Experts of a small language model: vocabulary 8192, a variant of Adam for the experts.
Below are experts of layer 8 (counted from 0) of a mixture-of-experts language model. Rows are named router (the router's row for the expert), up (a neuron's input weights, with its number) and show model dimensions 256-383. Each number is 200 + 20 x the weight over its row's rms, rounded and kept within 0 to 999.
Before each expert's rows: a language model's description of what the expert responds to; "mostly gets" lists some tokens that are sent to it at least half of the time. This comes from a sample of Wikipedia text that the model never trained on.

# expert 0
Description: Table and infobox numbers. Digits, pipes, slashes, units and coordinate marks in tables, infoboxes and stat lists, such as km, ft, ″, |.
mostly gets: "″", " km", " ft", " ·", " located", " →"
router,204,235,197,173,185,171,202,225,236,203,203,214,199,181,254,207,202,202,197,183,203,210,169,197,200,210,172,179,168,202,188,183,240,180,198,178,208,215,209,200,206,189,184,217,187,219,180,210,171,202,186,196,229,215,206,169,204,213,189,180,197,180,136,194,185,168,197,213,175,209,208,212,160,161,212,230,198,177,201,204,187,205,207,181,202,211,185,212,186,214,245,181,198,230,215,231,220,212,226,240,224,238,205,186,197,211,211,182,220,237,203,183,205,180,169,214,185,206,237,199,184,203,225,190,177,180,210,178
up0,196,198,179,197,180,226,176,205,207,188,176,230,207,179,159,228,238,211,188,218,204,161,171,185,205,172,191,199,195,214,181,189,204,247,173,201,187,201,177,213,185,210,215,261,206,217,202,224,205,202,195,214,203,201,237,173,178,225,245,217,184,217,195,188,215,169,194,198,231,188,217,183,216,231,211,228,214,194,179,175,194,204,198,231,211,194,237,166,192,221,178,227,181,191,192,196,227,224,206,222,211,203,183,233,192,208,214,165,234,171,231,209,218,232,222,187,202,183,198,194,197,200,185,197,207,220,217,198
up1,182,229,199,187,212,205,215,169,199,190,236,201,187,241,227,166,193,175,224,173,216,217,167,232,228,184,179,221,176,207,182,165,160,200,149,183,202,158,192,207,201,211,208,213,188,232,192,173,177,183,190,188,199,190,214,232,193,173,192,197,195,219,167,193,209,213,193,245,190,210,186,186,178,172,219,222,208,161,180,186,200,191,180,228,209,180,210,187,227,168,218,220,168,244,166,188,180,191,204,187,220,215,202,202,189,241,197,208,188,196,223,233,246,204,177,239,193,172,194,212,175,160,199,220,229,177,152,196
up2,207,228,184,183,218,205,193,248,209,214,213,185,223,195,196,162,205,208,226,197,216,186,153,204,224,189,159,202,205,198,207,192,221,202,189,195,208,188,177,208,215,225,201,233,175,217,172,196,240,232,218,214,218,196,202,227,243,214,209,219,224,213,219,170,178,180,204,175,199,231,226,222,208,197,181,188,205,225,191,166,210,194,201,196,199,220,202,210,247,209,227,190,203,173,208,187,192,162,228,177,236,248,224,188,194,192,185,203,198,239,225,219,197,209,194,218,178,193,218,208,218,203,181,213,197,193,149,185
up3,211,207,173,175,183,209,212,237,221,221,202,180,165,200,219,179,222,211,225,224,184,213,157,205,211,199,184,205,164,187,236,178,193,183,200,178,174,232,182,180,228,188,199,218,181,194,184,200,207,210,211,213,205,192,216,153,189,194,194,179,199,213,222,215,151,205,224,262,203,228,230,206,226,226,195,184,183,179,180,190,220,178,197,169,195,219,209,247,236,180,231,193,214,232,223,216,198,227,256,172,228,202,226,213,224,168,196,240,210,210,184,231,186,215,215,180,166,162,214,230,224,187,190,169,173,232,215,215
up4,189,215,166,191,209,242,178,229,170,204,180,201,238,197,243,178,177,194,208,231,226,215,201,197,197,196,174,192,235,208,208,210,216,175,186,175,219,201,225,231,246,214,182,207,212,198,188,172,243,202,202,215,216,198,227,188,206,197,218,216,186,206,191,191,183,235,198,214,207,213,195,195,197,176,188,185,226,159,210,194,205,195,212,197,196,246,219,206,218,211,186,191,202,224,201,191,211,211,192,210,193,204,221,200,219,189,202,220,204,200,229,208,211,211,165,160,226,156,202,233,199,223,176,180,216,202,200,216
up5,217,207,199,197,245,212,215,251,186,190,205,173,222,179,212,161,163,211,190,213,172,191,205,183,205,193,219,206,220,182,237,195,231,181,221,229,173,205,220,179,201,166,203,211,229,190,180,194,203,195,185,189,167,209,215,192,155,192,207,224,196,226,202,229,229,201,200,210,177,207,226,210,208,204,188,209,169,207,196,193,208,197,207,230,214,221,204,222,179,213,192,217,193,196,207,173,217,206,179,168,215,201,238,175,202,182,184,240,154,212,234,166,194,208,206,198,148,205,232,201,170,171,223,224,162,180,192,199
up6,221,178,207,207,182,201,193,174,217,229,238,174,207,196,221,197,194,200,163,241,183,202,199,177,231,195,181,222,208,222,205,184,205,192,204,175,163,236,199,197,202,167,213,199,195,202,198,192,229,195,185,208,178,210,218,166,209,206,214,220,187,214,163,201,201,196,199,157,183,200,189,219,208,207,205,202,218,196,162,194,166,210,173,184,175,211,200,223,193,192,214,179,195,202,177,190,217,194,211,198,230,213,183,212,186,199,231,179,204,177,191,230,191,175,216,215,171,192,213,205,249,211,214,212,210,238,220,196
up7,191,209,221,176,191,173,203,190,182,224,202,186,170,208,212,196,179,212,207,212,208,198,154,166,192,213,220,187,205,213,223,200,174,174,219,186,204,220,215,189,198,155,201,208,218,208,164,193,175,232,158,209,231,170,197,210,174,191,188,183,224,189,191,218,163,212,215,213,213,203,219,162,201,199,225,207,205,208,210,170,208,216,201,221,171,182,211,221,160,190,163,205,186,198,176,187,204,223,192,204,228,203,226,215,199,208,203,189,183,199,186,196,181,179,182,232,180,215,185,209,177,216,194,210,181,176,196,206
up8,197,162,249,196,205,206,194,210,199,211,202,214,220,194,184,177,217,162,223,199,165,179,192,184,209,173,194,190,172,203,198,213,183,182,172,208,209,162,214,193,209,206,235,231,208,232,222,160,178,229,223,260,191,181,197,190,211,201,232,187,228,224,165,208,216,205,196,189,204,205,223,185,184,251,205,206,217,203,207,205,225,170,235,206,230,172,204,174,190,205,207,201,203,214,182,209,176,223,186,224,218,178,228,202,155,190,211,198,222,192,195,211,233,213,199,185,228,192,210,202,195,211,210,156,223,204,197,207
up9,209,165,213,162,197,231,189,196,227,187,203,170,201,192,201,192,216,206,199,219,183,211,192,218,221,168,189,238,224,209,195,195,181,220,191,174,187,190,183,187,216,235,231,231,189,200,187,216,174,199,172,213,232,179,213,227,181,201,209,198,178,179,164,156,228,228,189,169,187,219,208,195,182,194,238,224,216,176,205,173,217,173,191,220,186,235,220,210,211,170,204,222,206,205,193,197,191,217,171,219,216,199,182,175,174,195,219,159,230,198,196,207,206,205,188,228,156,175,184,208,201,190,181,185,187,205,178,200
up10,197,173,204,184,206,234,211,185,188,211,187,197,177,211,205,162,163,176,180,208,189,230,222,216,166,202,188,209,186,222,191,188,185,191,204,184,207,212,197,189,196,171,206,216,178,229,223,197,164,225,173,222,221,193,199,213,188,231,208,179,223,205,185,196,199,216,224,201,199,188,198,189,190,176,235,223,197,168,207,199,203,195,190,205,209,195,203,165,216,183,207,209,187,222,216,204,188,195,216,201,213,253,244,206,172,202,217,191,207,218,152,219,225,218,186,217,217,219,223,229,228,166,182,176,189,207,227,181
up11,174,197,245,171,189,193,181,222,192,191,172,209,203,234,163,199,221,218,203,207,237,189,183,208,195,200,193,214,232,181,202,207,206,190,222,198,183,220,257,189,211,172,201,190,172,206,169,203,171,195,218,196,174,166,180,184,182,231,211,188,200,186,193,206,203,169,206,190,204,194,169,182,211,199,216,233,207,214,218,203,242,157,219,225,207,204,241,186,198,218,203,203,210,167,203,198,174,201,211,209,207,220,202,187,167,245,225,214,215,188,219,229,211,230,217,197,231,199,216,207,232,188,237,211,186,193,195,207
up12,172,191,195,195,233,220,178,257,207,212,207,217,175,219,194,186,227,187,216,194,180,212,171,190,220,202,234,197,204,206,182,221,230,203,209,202,170,216,204,176,204,209,219,219,201,180,184,196,146,219,192,261,206,203,202,245,197,195,214,153,226,219,199,166,213,167,191,198,225,208,166,199,201,181,225,219,203,202,185,189,195,193,195,235,194,196,211,191,159,176,215,202,185,224,202,213,172,193,204,195,186,231,183,184,201,201,166,221,224,194,223,219,185,221,186,243,207,198,208,216,230,210,224,177,178,163,179,182
up13,220,207,199,177,174,197,203,210,176,217,205,173,175,182,238,192,161,201,217,217,187,190,185,246,200,178,234,210,215,181,197,218,194,207,175,217,213,224,201,210,222,219,162,228,216,161,194,214,205,203,204,201,197,188,198,196,191,230,204,214,175,227,204,194,159,228,181,189,224,192,186,193,229,229,212,238,168,154,215,188,197,201,198,188,194,212,214,198,218,156,198,224,204,188,218,226,211,259,199,195,236,217,234,220,192,208,201,194,183,195,197,224,193,203,217,190,178,197,194,231,194,162,180,183,162,189,184,196
up14,208,218,192,210,222,205,196,189,231,215,224,234,201,219,233,190,196,179,170,203,239,185,199,223,195,224,197,175,204,201,202,203,231,200,183,216,186,178,207,216,207,180,182,212,203,207,221,198,234,189,207,214,200,214,244,152,195,192,234,182,165,230,178,188,191,184,172,198,190,205,213,164,233,208,194,188,255,192,201,217,174,186,161,214,208,197,193,184,226,175,182,199,195,185,221,230,178,193,206,200,241,225,204,222,198,214,174,231,230,185,193,202,193,190,227,199,187,198,158,221,204,193,187,203,206,188,215,218
up15,176,189,223,199,221,264,208,256,223,210,203,192,197,195,214,191,198,179,178,229,207,200,191,228,190,235,188,189,219,188,222,198,224,208,215,195,214,153,243,190,205,203,181,223,167,195,185,199,221,142,157,177,207,175,204,188,220,192,221,177,165,229,179,183,212,218,182,232,208,213,232,171,182,204,190,188,200,198,204,202,199,223,232,219,220,174,204,200,207,198,170,212,211,203,177,181,191,229,212,179,217,217,219,192,183,179,182,209,225,220,213,197,209,206,161,187,207,218,189,217,172,200,225,189,206,212,206,212
up16,189,238,202,194,216,207,228,194,174,191,208,178,205,185,202,178,163,233,182,208,218,233,220,177,243,214,172,201,223,194,211,198,231,208,193,217,212,230,233,177,175,230,212,206,193,212,205,184,177,203,193,174,206,194,193,212,198,177,240,213,215,160,216,204,211,210,191,163,210,224,214,197,201,186,179,201,192,218,224,174,202,210,255,220,207,198,188,181,208,212,202,176,199,250,158,203,203,163,213,168,197,224,198,221,200,215,207,197,203,179,219,193,216,174,186,239,185,211,185,221,190,177,181,205,211,222,164,183

# expert 1
Description: Personal name pieces. First names and word-piece endings of personal names in credits, tables and sports lists, such as David, Jar-ed, Red-dy.
mostly gets: " Kar", " President", " Alex", " David", " Tom", " Moh"
router,187,187,197,178,193,196,202,202,193,227,211,195,206,228,168,193,189,183,176,211,210,203,210,220,212,171,222,172,183,208,213,200,200,211,199,204,210,205,187,179,184,187,208,241,171,200,195,197,184,176,187,195,199,235,202,206,208,185,196,220,200,197,165,219,260,227,215,182,212,202,183,181,186,211,191,207,190,180,190,226,173,212,186,207,208,171,203,210,169,194,198,218,207,193,211,230,239,181,197,174,200,231,193,180,187,176,208,183,212,216,187,210,180,179,241,174,183,196,226,231,194,224,189,181,200,201,206,184
up0,210,214,227,211,207,230,251,173,224,218,228,191,208,230,249,223,220,206,203,201,187,189,196,197,192,190,200,196,224,197,208,211,184,215,231,216,198,191,205,192,201,184,198,199,177,198,199,193,239,181,199,168,186,201,200,210,201,220,181,174,171,180,188,236,205,183,177,205,211,204,217,200,176,199,204,187,207,189,217,201,203,214,170,198,210,234,208,198,183,182,216,212,189,206,154,232,210,174,227,176,196,193,216,192,204,221,215,201,174,195,230,203,197,200,197,201,183,210,181,217,195,205,168,197,194,192,222,190
up1,211,189,173,187,175,206,206,192,166,182,212,181,227,210,226,187,208,200,206,215,201,193,187,206,202,192,213,230,209,190,197,203,207,237,238,194,179,178,202,218,211,209,175,166,193,191,217,186,194,171,178,229,197,204,253,145,217,192,194,217,185,223,204,208,197,177,180,193,217,181,206,200,192,222,203,165,181,184,199,214,207,198,200,262,168,221,210,210,222,186,202,219,210,227,171,181,198,201,257,184,234,200,208,216,167,184,156,205,184,218,182,195,191,183,186,190,213,198,234,224,193,189,209,218,186,197,195,185
up2,204,254,201,208,214,182,203,171,198,194,217,198,175,183,226,169,226,167,220,229,198,206,186,148,207,203,181,195,169,183,223,191,190,193,148,209,194,211,226,181,199,184,223,181,205,210,163,219,203,195,230,209,232,206,199,183,204,205,210,164,195,187,212,202,199,182,182,216,228,205,197,189,226,202,188,181,169,215,232,190,204,188,167,228,191,180,201,224,194,187,196,209,232,200,196,213,256,169,206,197,187,230,190,208,163,205,192,176,198,222,209,184,166,197,206,165,207,200,218,182,224,167,211,201,218,198,185,220
up3,206,206,197,174,230,219,242,186,213,212,239,200,220,206,185,148,185,174,216,192,254,202,210,202,198,219,206,163,221,152,181,208,226,209,186,200,177,198,197,229,209,198,242,195,207,208,178,230,200,209,220,224,192,206,220,190,181,217,176,191,147,229,208,189,180,211,236,189,190,196,223,186,183,225,199,208,208,204,222,166,191,202,207,224,190,204,205,199,225,198,179,219,213,214,206,197,179,179,243,164,237,224,192,221,149,190,227,236,211,216,225,211,231,185,214,190,198,182,192,196,232,217,202,199,220,194,166,222
up4,223,203,220,171,224,217,184,168,205,185,232,222,170,181,199,183,200,212,230,196,206,211,214,184,203,221,209,233,193,198,201,167,208,208,165,187,202,188,200,182,185,187,211,233,166,217,174,203,185,206,180,190,218,187,222,227,225,231,217,217,227,208,209,188,198,197,180,169,225,167,166,196,206,251,219,212,200,196,202,204,198,216,189,178,197,180,172,241,184,203,196,194,200,222,186,199,202,199,196,210,209,192,227,226,230,184,182,191,184,181,176,197,209,207,204,202,203,199,212,210,221,192,174,196,206,204,220,194
up5,216,187,210,233,235,212,231,200,186,200,219,228,225,202,199,170,182,212,211,216,207,195,186,164,206,186,194,182,206,190,191,233,208,192,218,208,215,235,224,196,201,192,225,211,188,237,201,203,205,154,182,188,198,222,205,158,197,211,217,189,206,216,225,201,178,176,174,208,201,237,233,204,226,201,191,181,195,202,226,195,194,194,184,240,223,196,221,205,192,155,198,175,196,239,176,178,218,195,207,207,181,190,206,222,199,206,217,205,200,210,203,201,173,246,196,222,206,194,176,229,208,214,221,187,205,161,200,190
up6,182,213,212,195,222,205,194,231,231,214,245,194,163,187,188,211,184,164,162,203,199,205,171,196,215,220,160,183,236,162,179,176,166,184,173,196,169,206,214,170,182,166,195,237,169,192,210,198,201,163,226,211,228,206,193,188,210,214,227,184,229,193,178,217,177,206,207,189,204,199,185,207,218,213,215,222,174,219,247,187,211,189,175,193,184,221,245,166,199,204,201,223,167,200,176,247,204,194,209,178,215,222,172,201,181,197,230,169,220,187,217,216,190,218,190,210,196,172,185,216,237,204,203,165,232,234,193,190
up7,164,224,190,200,167,211,181,217,211,239,181,195,206,193,177,202,222,175,225,212,174,195,199,187,222,181,188,244,211,204,194,208,193,183,261,238,210,228,208,185,236,160,214,217,200,172,201,215,187,199,205,217,207,211,179,230,172,204,185,154,208,201,240,211,224,208,176,200,202,209,190,235,212,204,196,198,188,215,206,208,196,219,196,199,242,254,186,221,215,180,228,176,208,201,184,216,212,217,207,220,222,177,188,206,186,191,211,228,218,206,212,178,178,211,204,187,209,212,205,226,189,216,228,167,151,200,195,203
up8,201,204,192,236,232,188,218,194,185,199,216,202,208,184,208,203,178,177,234,170,203,191,170,184,206,192,224,195,203,220,187,226,215,216,208,211,194,189,200,189,198,184,199,225,200,215,191,166,234,216,216,180,195,191,184,207,187,170,207,179,223,229,209,190,212,205,163,224,203,210,181,223,192,198,215,181,211,181,224,220,229,183,206,211,178,192,195,210,188,216,173,228,191,186,204,238,211,184,202,183,223,223,184,219,199,219,165,256,200,238,225,214,207,206,220,208,219,175,194,218,174,174,228,197,220,186,197,201
up9,201,229,204,203,201,202,178,181,200,201,199,196,215,227,214,156,188,177,173,202,206,198,218,204,166,172,214,229,206,170,177,196,210,197,227,190,170,180,173,197,215,213,222,205,202,185,186,234,209,155,197,209,202,203,202,171,207,222,183,184,190,198,202,161,227,217,179,230,177,221,183,207,230,191,211,180,190,186,186,204,219,178,181,218,194,188,239,251,233,197,217,217,227,179,207,249,197,226,203,176,171,201,207,193,183,217,200,194,166,200,236,208,187,201,203,176,176,189,188,185,223,189,194,221,192,231,205,190
up10,194,198,222,166,226,184,221,243,227,225,198,207,209,176,208,184,199,187,184,213,211,209,177,216,225,225,187,212,195,241,179,211,208,187,213,169,205,214,248,173,202,154,209,216,182,207,188,165,203,261,181,234,192,175,179,215,210,194,227,207,219,233,198,205,182,205,199,187,168,270,199,192,193,171,205,214,202,195,160,196,207,193,217,206,219,181,228,241,228,188,201,199,189,216,196,199,219,219,199,194,184,264,235,173,195,211,209,223,207,205,185,192,187,204,223,208,236,194,213,237,210,179,211,186,159,230,192,196
up11,184,173,190,168,231,200,189,171,196,224,246,236,207,204,186,179,194,208,204,182,182,168,195,211,198,176,188,215,216,163,176,181,191,215,194,190,187,227,245,180,196,191,186,228,190,215,162,186,235,205,184,213,243,224,160,226,194,226,234,211,231,200,195,206,189,216,165,198,191,184,153,188,189,194,225,202,194,178,175,177,185,178,192,220,170,195,217,217,177,195,173,178,187,189,186,216,143,201,207,212,208,201,214,193,176,214,218,172,160,193,188,227,195,175,197,184,204,188,203,206,207,222,215,215,205,222,200,206
up12,179,183,195,197,205,196,210,194,239,227,223,187,176,185,190,186,193,194,162,195,188,204,228,195,221,154,170,172,207,205,225,189,184,169,202,213,200,185,201,193,214,194,227,230,197,204,218,211,193,192,208,201,208,162,190,226,165,187,221,195,206,176,202,215,193,179,181,198,193,222,170,200,207,182,186,207,196,209,224,217,189,200,189,203,170,191,227,180,204,203,197,195,163,173,189,196,161,202,172,171,217,218,179,187,215,202,200,228,181,213,205,221,157,235,212,161,201,203,182,210,228,180,247,193,180,228,206,176
up13,169,213,198,194,216,209,197,178,153,170,201,202,191,241,216,186,183,232,230,206,209,210,200,206,215,183,196,211,200,171,237,170,210,249,226,176,219,162,237,248,185,175,254,236,209,196,200,187,212,187,213,191,170,197,255,216,184,206,207,181,203,174,186,208,190,187,186,223,195,206,206,204,198,246,193,201,217,209,164,206,199,188,234,213,166,166,200,190,192,214,239,227,224,187,200,221,208,198,194,230,201,214,173,199,202,213,186,164,188,202,210,202,193,180,214,199,197,196,190,214,215,203,205,208,173,206,186,206
up14,214,189,198,222,199,190,181,194,161,236,206,197,152,217,208,208,171,203,212,183,235,202,194,193,231,217,149,199,189,192,228,174,197,232,178,171,194,173,228,210,200,217,193,225,201,229,201,207,210,159,201,231,191,181,206,174,226,231,223,193,193,206,200,182,205,212,230,223,214,195,209,190,187,207,181,194,172,207,190,184,214,195,193,213,180,224,204,223,228,213,196,203,206,208,191,195,230,221,244,212,224,200,228,199,205,172,179,223,181,252,196,176,214,238,226,225,209,187,159,212,167,187,169,198,200,221,220,207
up15,188,228,181,186,188,182,211,205,169,216,197,203,188,218,171,195,206,187,225,209,181,207,176,204,225,215,153,183,237,198,221,223,201,218,195,227,178,184,207,171,199,174,236,220,178,185,229,201,216,178,181,198,200,186,190,185,205,226,211,198,203,188,192,226,181,217,188,183,195,248,185,193,172,220,159,187,205,216,190,187,195,212,212,226,198,201,199,196,172,195,227,181,176,208,204,193,180,227,214,212,175,224,193,251,185,189,207,202,207,188,216,223,176,184,199,213,198,169,192,214,213,213,198,168,193,228,197,200
up16,203,200,185,199,199,202,190,229,164,226,201,220,215,186,178,176,189,200,219,221,209,188,160,174,214,186,163,210,221,221,178,194,179,205,194,211,208,210,186,174,201,174,186,223,212,214,218,177,186,222,177,189,210,212,213,191,212,175,198,164,184,190,191,202,174,191,198,197,223,239,194,212,221,200,166,191,164,204,200,197,195,192,208,230,215,220,214,219,185,186,174,209,205,179,212,225,156,214,203,199,210,202,206,209,165,196,184,194,193,188,251,218,180,199,185,216,207,192,176,204,218,187,206,178,198,189,185,221

# expert 4
Description: Naming and taxonomy markup. Brackets, quotes, equals signs and naming words in headings, taxonomy entries and bios, such as known, named, called, Genus, (loan).
mostly gets: " known", " named", " called", " JPL", " Genus", "loan"
router,220,174,241,157,176,249,202,222,195,160,203,224,195,192,206,184,186,174,156,186,186,202,200,222,209,177,215,152,179,198,195,203,193,233,177,188,200,211,204,175,200,151,188,195,248,225,155,199,211,179,152,234,229,220,222,208,204,165,193,222,246,193,212,200,208,219,218,221,202,197,159,194,212,198,172,203,229,186,225,237,206,228,224,185,204,198,204,160,178,220,222,219,216,204,159,225,220,190,177,224,187,208,196,196,159,180,201,194,205,197,217,209,202,191,196,185,199,216,206,193,216,228,214,212,179,170,190,220
up0,211,214,168,215,223,187,206,187,159,215,218,182,221,189,218,210,199,173,171,192,194,178,208,207,207,213,185,204,229,179,208,193,214,215,234,188,161,180,238,186,202,181,213,198,178,219,151,190,235,213,170,207,215,204,169,192,180,197,212,208,192,231,203,218,227,190,176,170,199,214,214,207,228,213,208,189,160,224,183,181,219,201,199,243,241,190,213,197,184,196,176,244,197,182,185,164,200,224,223,192,180,210,234,203,197,175,193,224,189,202,183,192,206,193,227,221,175,236,206,203,189,187,217,194,175,215,192,204
up1,189,195,168,200,184,202,178,204,161,202,197,223,193,199,234,199,202,179,220,204,192,236,182,213,193,167,196,199,221,212,188,210,179,212,183,205,191,200,223,186,220,217,182,209,182,222,174,199,198,204,253,173,220,176,188,197,206,229,204,213,186,222,212,209,228,183,177,207,236,228,196,189,204,180,197,214,236,159,180,210,221,199,211,211,203,191,165,201,191,192,201,195,204,191,220,165,189,206,216,231,194,242,218,198,199,191,199,235,189,190,180,201,220,188,198,203,191,188,168,185,206,217,173,214,189,217,144,208
up2,212,228,196,203,216,219,203,206,186,189,218,234,202,227,209,184,200,174,200,217,215,164,212,198,205,188,179,219,196,180,205,270,199,170,205,226,158,211,209,179,205,212,215,224,218,225,186,222,194,196,193,202,235,166,182,170,211,164,186,222,244,221,231,190,195,182,206,177,173,207,170,185,237,208,209,203,208,193,212,207,189,176,194,229,201,185,179,226,184,204,178,196,205,221,194,215,208,203,186,200,177,198,233,183,181,228,211,228,169,198,197,226,199,199,190,221,184,207,180,201,177,186,187,205,174,215,192,242
up3,178,235,216,203,205,195,180,232,159,213,191,190,230,175,176,215,217,192,221,206,205,169,206,172,217,204,182,189,205,203,206,204,204,188,189,193,178,213,221,180,211,191,205,229,210,179,217,194,186,251,183,184,157,186,244,174,177,192,230,196,206,205,210,183,197,146,162,221,224,189,214,207,217,187,186,209,206,191,203,183,245,203,204,218,217,181,185,218,185,188,200,203,183,217,200,214,207,205,225,189,220,193,214,229,202,212,212,212,187,191,229,144,210,191,209,192,209,190,205,198,180,201,225,187,176,202,189,227
up4,215,183,209,182,211,209,183,243,177,188,223,211,222,216,179,198,191,177,179,154,210,189,203,178,197,208,192,181,212,236,205,196,201,246,205,201,168,228,262,170,202,186,208,205,209,190,177,225,170,201,199,203,203,218,194,183,218,233,220,234,246,189,181,197,235,193,217,171,179,194,191,178,210,194,198,199,222,170,199,168,221,159,197,190,187,228,223,191,191,190,208,203,206,229,143,197,212,206,193,174,183,189,212,193,215,204,230,207,190,218,198,237,192,185,202,184,202,239,163,214,195,175,186,226,176,197,175,195
up5,174,182,187,170,204,200,180,197,230,200,195,204,175,212,157,234,184,165,210,197,216,208,183,219,199,167,208,218,188,229,183,173,193,159,224,195,179,213,201,182,212,188,195,198,173,222,205,201,199,196,204,205,218,217,258,185,189,179,244,182,202,216,189,212,178,187,208,195,196,201,170,218,184,198,183,184,212,184,195,201,213,230,197,181,164,196,191,198,159,219,208,251,175,216,196,207,168,171,230,201,218,195,250,222,163,184,221,208,225,196,230,176,189,167,220,205,233,157,227,225,214,211,171,217,198,209,195,185
up6,193,193,250,181,179,182,200,188,201,229,228,195,173,199,159,202,198,169,198,195,207,204,199,214,163,198,151,198,212,200,178,190,229,160,198,195,200,245,201,213,182,194,229,198,177,206,198,191,173,193,186,221,230,164,191,229,163,202,214,230,221,178,156,199,218,158,208,164,238,207,184,189,190,183,246,238,206,215,161,172,191,157,178,214,207,186,206,214,162,174,231,153,185,219,209,204,161,197,208,260,200,215,187,185,182,212,232,162,196,226,191,222,215,205,210,239,177,219,213,199,182,171,225,200,197,191,182,210
up7,172,202,199,185,190,222,168,218,188,230,206,224,217,218,230,196,223,196,225,184,211,195,179,203,198,203,214,229,190,223,221,184,176,223,186,178,189,237,192,189,233,211,210,202,196,215,188,179,203,224,210,190,242,184,188,201,192,211,217,184,205,183,190,215,216,202,179,161,197,216,214,195,206,189,217,209,190,170,218,193,172,167,178,232,192,157,205,182,182,199,173,242,179,179,192,206,183,199,250,166,215,212,199,215,137,198,144,211,214,208,176,205,150,182,189,232,191,197,197,193,167,191,198,184,181,230,185,226
up8,185,223,188,196,237,190,193,234,212,213,211,237,242,203,212,173,213,178,208,227,199,154,185,188,250,189,213,224,180,196,187,229,193,224,202,232,188,231,197,170,205,204,170,206,206,207,214,183,189,212,161,221,226,187,181,204,184,198,224,227,203,204,159,186,212,233,204,178,202,170,227,168,208,194,196,220,208,193,204,201,209,172,205,199,196,194,187,162,200,194,205,205,189,189,184,220,178,209,183,211,233,201,222,228,149,199,187,204,182,172,211,193,185,217,176,200,195,194,198,203,211,205,247,228,175,199,208,193
up9,195,174,211,177,228,171,192,192,220,209,199,221,203,187,190,214,170,236,204,181,198,185,199,217,204,181,190,183,231,229,215,217,232,187,189,240,200,206,198,199,222,215,169,206,199,224,211,217,177,238,206,219,198,205,219,192,169,173,188,190,199,190,221,196,179,166,176,195,205,215,188,220,209,212,212,180,208,198,200,181,210,185,223,205,195,200,212,209,173,194,215,195,195,212,196,199,163,178,198,178,211,210,174,202,201,218,196,187,148,194,215,192,204,172,216,237,187,174,181,195,249,218,247,185,189,192,193,195
up10,206,174,191,204,232,179,180,181,189,204,209,209,192,181,197,222,214,225,175,227,183,210,176,187,221,177,188,193,195,205,204,194,198,179,195,162,183,214,245,211,217,217,191,206,218,211,218,175,214,190,221,180,180,242,171,210,171,202,220,170,183,216,209,199,168,208,170,188,212,215,192,174,224,236,225,201,217,181,235,201,187,216,189,212,178,211,232,215,175,196,199,223,200,187,194,215,165,176,210,200,214,197,156,217,182,196,229,222,251,241,189,199,186,188,184,201,218,203,204,210,227,193,212,209,215,199,186,223
up11,167,221,227,161,211,190,225,229,167,188,209,207,211,200,201,227,227,181,187,206,180,189,192,204,242,158,221,214,219,201,196,196,225,198,198,228,187,164,163,189,192,179,191,181,189,224,218,205,185,160,215,229,194,189,213,184,197,190,193,227,244,172,209,168,210,197,168,183,176,179,171,184,242,195,200,218,243,215,189,183,222,188,185,222,185,202,242,172,207,201,214,211,211,184,157,218,210,201,215,221,198,231,213,201,197,181,230,186,177,194,171,226,202,206,181,201,222,191,225,235,181,231,197,197,209,205,215,250
up12,186,183,190,166,198,231,190,180,235,219,237,197,192,234,201,171,241,209,237,214,211,215,195,202,151,189,185,207,172,164,197,200,245,188,186,179,206,186,201,203,195,224,231,226,187,192,182,177,219,225,199,191,221,165,218,179,215,203,198,220,197,207,216,195,207,146,149,197,203,216,195,178,220,208,173,232,202,182,193,176,238,186,199,223,191,240,209,194,192,173,208,197,203,175,209,204,200,166,203,191,204,229,214,200,210,197,212,205,165,203,224,202,209,234,202,173,183,184,188,228,207,212,209,191,215,229,176,209
up13,196,198,195,167,190,217,191,200,206,208,219,212,199,189,215,173,183,231,200,232,207,235,167,208,233,211,209,197,210,208,232,229,203,230,219,231,203,192,205,184,195,184,168,202,210,195,172,190,222,197,195,220,223,203,256,197,167,177,198,187,185,196,210,197,164,168,187,211,201,239,183,166,238,224,184,218,227,194,230,209,208,213,169,195,191,201,225,226,213,221,173,228,207,202,182,190,179,185,221,226,190,236,229,216,179,188,212,217,242,207,239,215,182,199,201,209,230,199,152,230,184,183,187,213,199,219,204,218
up14,199,182,202,167,207,218,204,224,184,197,195,186,203,185,202,187,194,175,167,217,211,204,184,180,213,175,187,220,194,176,181,203,184,225,218,171,182,185,210,199,165,161,224,229,226,215,213,184,220,199,210,229,223,203,182,211,232,160,229,173,237,218,199,202,235,207,204,220,196,184,186,165,171,201,232,237,194,191,185,192,193,192,180,187,202,221,232,197,186,192,183,186,197,191,205,193,214,186,198,217,216,212,190,195,164,187,214,203,202,221,204,223,218,214,190,152,204,209,221,227,205,182,226,210,201,196,200,165
up15,214,201,233,221,196,197,238,183,212,187,221,212,219,180,184,172,194,192,216,202,174,174,193,208,196,140,198,192,235,199,178,233,183,206,225,188,193,185,215,202,188,194,233,213,193,203,180,196,177,188,189,209,203,158,194,191,206,202,210,173,238,167,183,144,206,198,198,204,215,198,207,189,198,190,210,191,217,164,196,184,179,185,206,213,180,187,221,216,228,174,185,160,192,218,188,248,180,220,196,198,173,198,214,201,197,204,195,207,193,176,176,232,209,223,207,193,203,204,186,225,220,167,176,151,202,261,205,223
up16,229,196,190,210,206,236,215,229,233,217,206,240,211,190,230,200,183,219,167,215,199,171,186,184,205,206,199,215,240,224,194,198,151,203,203,211,175,206,217,207,179,207,166,197,189,219,188,217,193,224,185,195,224,204,205,203,220,218,225,227,199,191,238,170,177,188,160,219,173,197,219,215,237,208,230,188,199,207,229,163,215,191,220,194,217,188,182,203,183,212,166,188,190,224,152,219,215,215,206,217,240,174,183,202,230,208,198,176,204,185,188,207,154,197,229,226,207,217,181,212,170,188,175,221,193,215,204,190